config.toml
num_hidden_layers = 8
d_shared_expert = 64
routed_scale = 0.25
norm = "rmsnorm"
norm_eps = 1e-05
Below are experts of layer 5 (counted from 0) of a mixture-of-experts language model. Rows are named router (the router's row for the expert), gate (a neuron's input weights, with its number), up (a neuron's input weights, with its number) and show model dimensions 0-127. Each number is 128 + 32 x the weight over its row's rms, rounded and kept within 0 to 255. Numbers have three digits each.
After each expert's rows: a language model's description of what the expert responds to. This comes from a sample of Wikipedia text that the model never trained on.

# expert 11
router:094206145162112197097134167151091152122158107198148149080103130093059156108160117131159162117097112159145054134123070113135077098161129098096162086107155092125120152073064080108148126137114108164140131154170131142122179175126087111116122102157134154090091076120188140107110101130127120121119154109171102122112102115153181161093099145115123082142098214130107134121083121089126054154125
gate0:090121109143096183123130108102106152173163127135173158101051130124105129109115139118171142187121094180153132159074097146071127123022138165143097154155158137152157185114164121104184191122156152101096129116127103192170133111135101168084113083165175084120049127192151134132125167147145153148186147152130162124136152104158132092126079137114159121189108121161137109128120163090129116079135
up0:105144064139174161129173119159106077123066130108109109120113094101142124134088188118102128150155102085142105138104151089127100127172112135173146178133095097143158046087157126075146126145126128194213105106131148135089117063151101122131124088077134111122142050119120164111113098155132127073137098104104162184171102164073179102136114137137167176081179098171143078096165148139124109120124
Description: Labels in dash-led infobox lists before a colon (Rank, Type, Died, Genus, Website) and Latin genus-name endings such as Brachionus, Stigmella.

# expert 57
router:094099160129118139079166159103116133126154104115105118129169111109168165121108152147166109147083130183166130096109122127128048128125095099129157090157158166165118094057078078180133154159114119113081118171095200121105122152100155087129142096152144141116171114127147148108165138157151065170177157138102129133123090125188217221143119116119084116102104199131105175163150150116178102116118
gate0:121085118120150109120180105147105115161049226083103106108164087114114083118107098063083087166089132150096094147098122145083108155115137061135069143132112166122152147118080146131118136129122195068102123129096109143052167130097147109146084126140085113092133078177183134156109138151177092152114117110171102164156102164090170111183133135145088176094075112143108115145147124123137135139101
up0:122069108132098112120152157137170140141093093056099165164128091124178134137113124140086168136129081171170139137133130145095083139118108158100085064095132167107128085099126136093159130206078160085056148083105125080107143160149158134123147102093096139130126155138146096143169140145202169113134109174071078145135124171098152186140133117104142146085099152182160089132118070135219135117118
Description: First pieces of split lowercase words, mostly verbs, after a subject or article: sur-prised, sec-ured, dis-banded, st-ylish.

# expert 61
router:153159115162153128091075165125163141119132108088096125100151078082121170162118173070137149111102148102186090095137108136110099139125128081123147015103129112122149121066085102154142112118099112190152124120109162144117158148123086105111151085130147161110055080161137148095086038208118102150154138144180167135192134078091110183066111132110145137144129129126108110138087139109130107131129
gate2:108089110117107100114075094113152154137175134091143082101107162124161124077127129101176117134088094100194113096116101184139084112129157135163128073118116148149191119114105118177098117135133048138122084156202181115136165157120063167199140074150126063139113091148183119160130073134153113142108119136177174128146151105079125115154118177100147132127160127126116076140145141163215119140094
up2:132131179133161099152087135090148122202134092136106185144122116069091101134103120162150127090169108196121115108145110060153123128138066095122182084119177149152102136071089127105082126144128136104149131043114116121080165138135157123155164100117180057170117121101129170123147162179129071167150158118135079202147101159119137131153149128119109106098109167159142097079131127178098087172089
Description: Time nouns and month names in running text, e.g. time, year, season, age, until, January, plus commas and pipes.

# expert 38
router:162131155149109152110112142126125124108146082156088087140154082090132173150100161081150182120091148127165103084149108095103125151159108086088183037164152103159123110053075104152122178147094115160131167124150127116134140166158138105101127126130134145089059062112159148119074122215126130175161170096133176178173109095191114127075100116136074121126125162137116108144077137111112137107171
gate0:180094116107089162148191130103173130164143141154115166114104120135124117100150097173149086133142136136127133120096125104118123141143122157155131103135127153121145158171103120162115134088147123166157155119073104170084118127148195151134100090167054067131156143101117147131127123213102159138101094072190146190135195058146140082066089141159127166102113152125059111086118146094184193088161
up0:145113107221141141192162109195112120081119150126121110170071129075169129131152113124104126162082132127124125124205192169074127102145099092116144207155115150092181135082129131146137112157139135111139152038082108102132113111108144140127139072089174115134092154119170085109131148195109142123105113117148127092123089183099086131122079143103145159127143072134132135157157101092146185179125
Description: Common and proper nouns or adjectives right after the, of, in, his, such as war, York, Temple, movement, association.

# expert 34
router:126126225143156129087139127116154097126154104158081083127133039106137158169147173057155177119088138145131092104131118101137084150173081103105148094141149122125136114043053102166150183194091119073134182127084164119149108151136160107108149137128163144107087111104141156098132114188104166111150141084103146145118087101176175166098099130154105110107137162107107166137093145117122087101144
gate0:077119205113165107167153146124155120145112157133122114144122113101034158127160135107083162155140098181069064152145130125162158159139116129112084118139110154132197162118166118178100137147092161133095098176052149150178093131099123093112184142148112111140129179138103089116168104132136119139088088121193146113083073161146132117116116066138113187110149131106082121102064068147168121093133
up0:137152151137116169098127145129224120078119111086100131124099124093158165140118128119122139155136170134110101143087157120159121145124167128128126097125150166125155046195190134136101193091102162114099096127154187155194168121121210155182123165196134117161113155151073122069084138147150151151171131133062138124081175122149164115128164121145082143098130131127126206123145156145168122107166
Description: Romance particles de, do, dei in names like Opéra de Paris, plus word-start prefixes such as con, re, depart, Ch.

# expert 17
router:183191148134147143090087154140120158109130115134113136118180049050090149131131114151128153067086137148149054112124084089148094175119107096152076149170151120120112083125067121074148165143107127182145141132127152116102158128177154123132183143120132162112083114088151137144088094148147089213151154111091146136147116103137132186072135118080126157112108173179124158147102172112057123114157
gate1:113163157139068157174096128104098158196166158169120067093173111119140127067164131163149139135161104137132117115143183110175144157146130155106107107155126078163123140210072084094145175080128167137166144146091099122107152162115147106108098122147102139118149183152135165156110148132109139172101072107075115128146139169148212186116173166119187094115133120180124091078137120185100150107140
up1:042178166151156162073180138122123079153154170141129110123139138159197125140062131076098144143133139193130118116125166138124100140109167148103085143143122089106121093106129113090067158136091173124139155099093078150095147167185109121155103102084106152151170123104060099119118134086187133087198118080111148107142118129131091165075128116115103126116160107057171133161123142175126090182106
Description: The article a/A, often opening a phrase, plus capital initials beginning surnames in tables and name lists (Wilding, Kubiak) and table pipes.

# expert 8
router:162164163159140151095139160144141182104144100126090101147161054087128154160096162046121146104126159158162097077151108106091080152162103083122191050129153095156100098080081107108139140150082105148143191129116176109114115163130127099097146105130134155097064080109164151100077133198111138176123161102124157144168113089157131148087107108127091106127117180134137099151086159098105089099167
gate2:180117102108030110130121141107162094177154138123037085163110086139140128094146091147152143144120103125120090174084114183121149132124180130127132177132087208158144141145141148128101110106088174173083179108188092166160136048148127133146163098147128093125108110135086057139171096090081114167122116177151092169101127146144150135171097153138105089130145090115119097094158121113133094110095
up2:104149142144172109070114131132146151112181146119128113136185098101151126152110093117046141070090094151174093122166139132155082126182204099164165120142167145149103150124113124100072124155123095127136120135133120112159143116115121092080102234165123094147156144124072099124124077118103141108117162114124132150077150143162199130100110138158041191153146094146075080142186093126104139124103
Description: Month names before day numbers, the 19/20 starting years, full stops, section-heading closers ==, and clause words like because, when, where.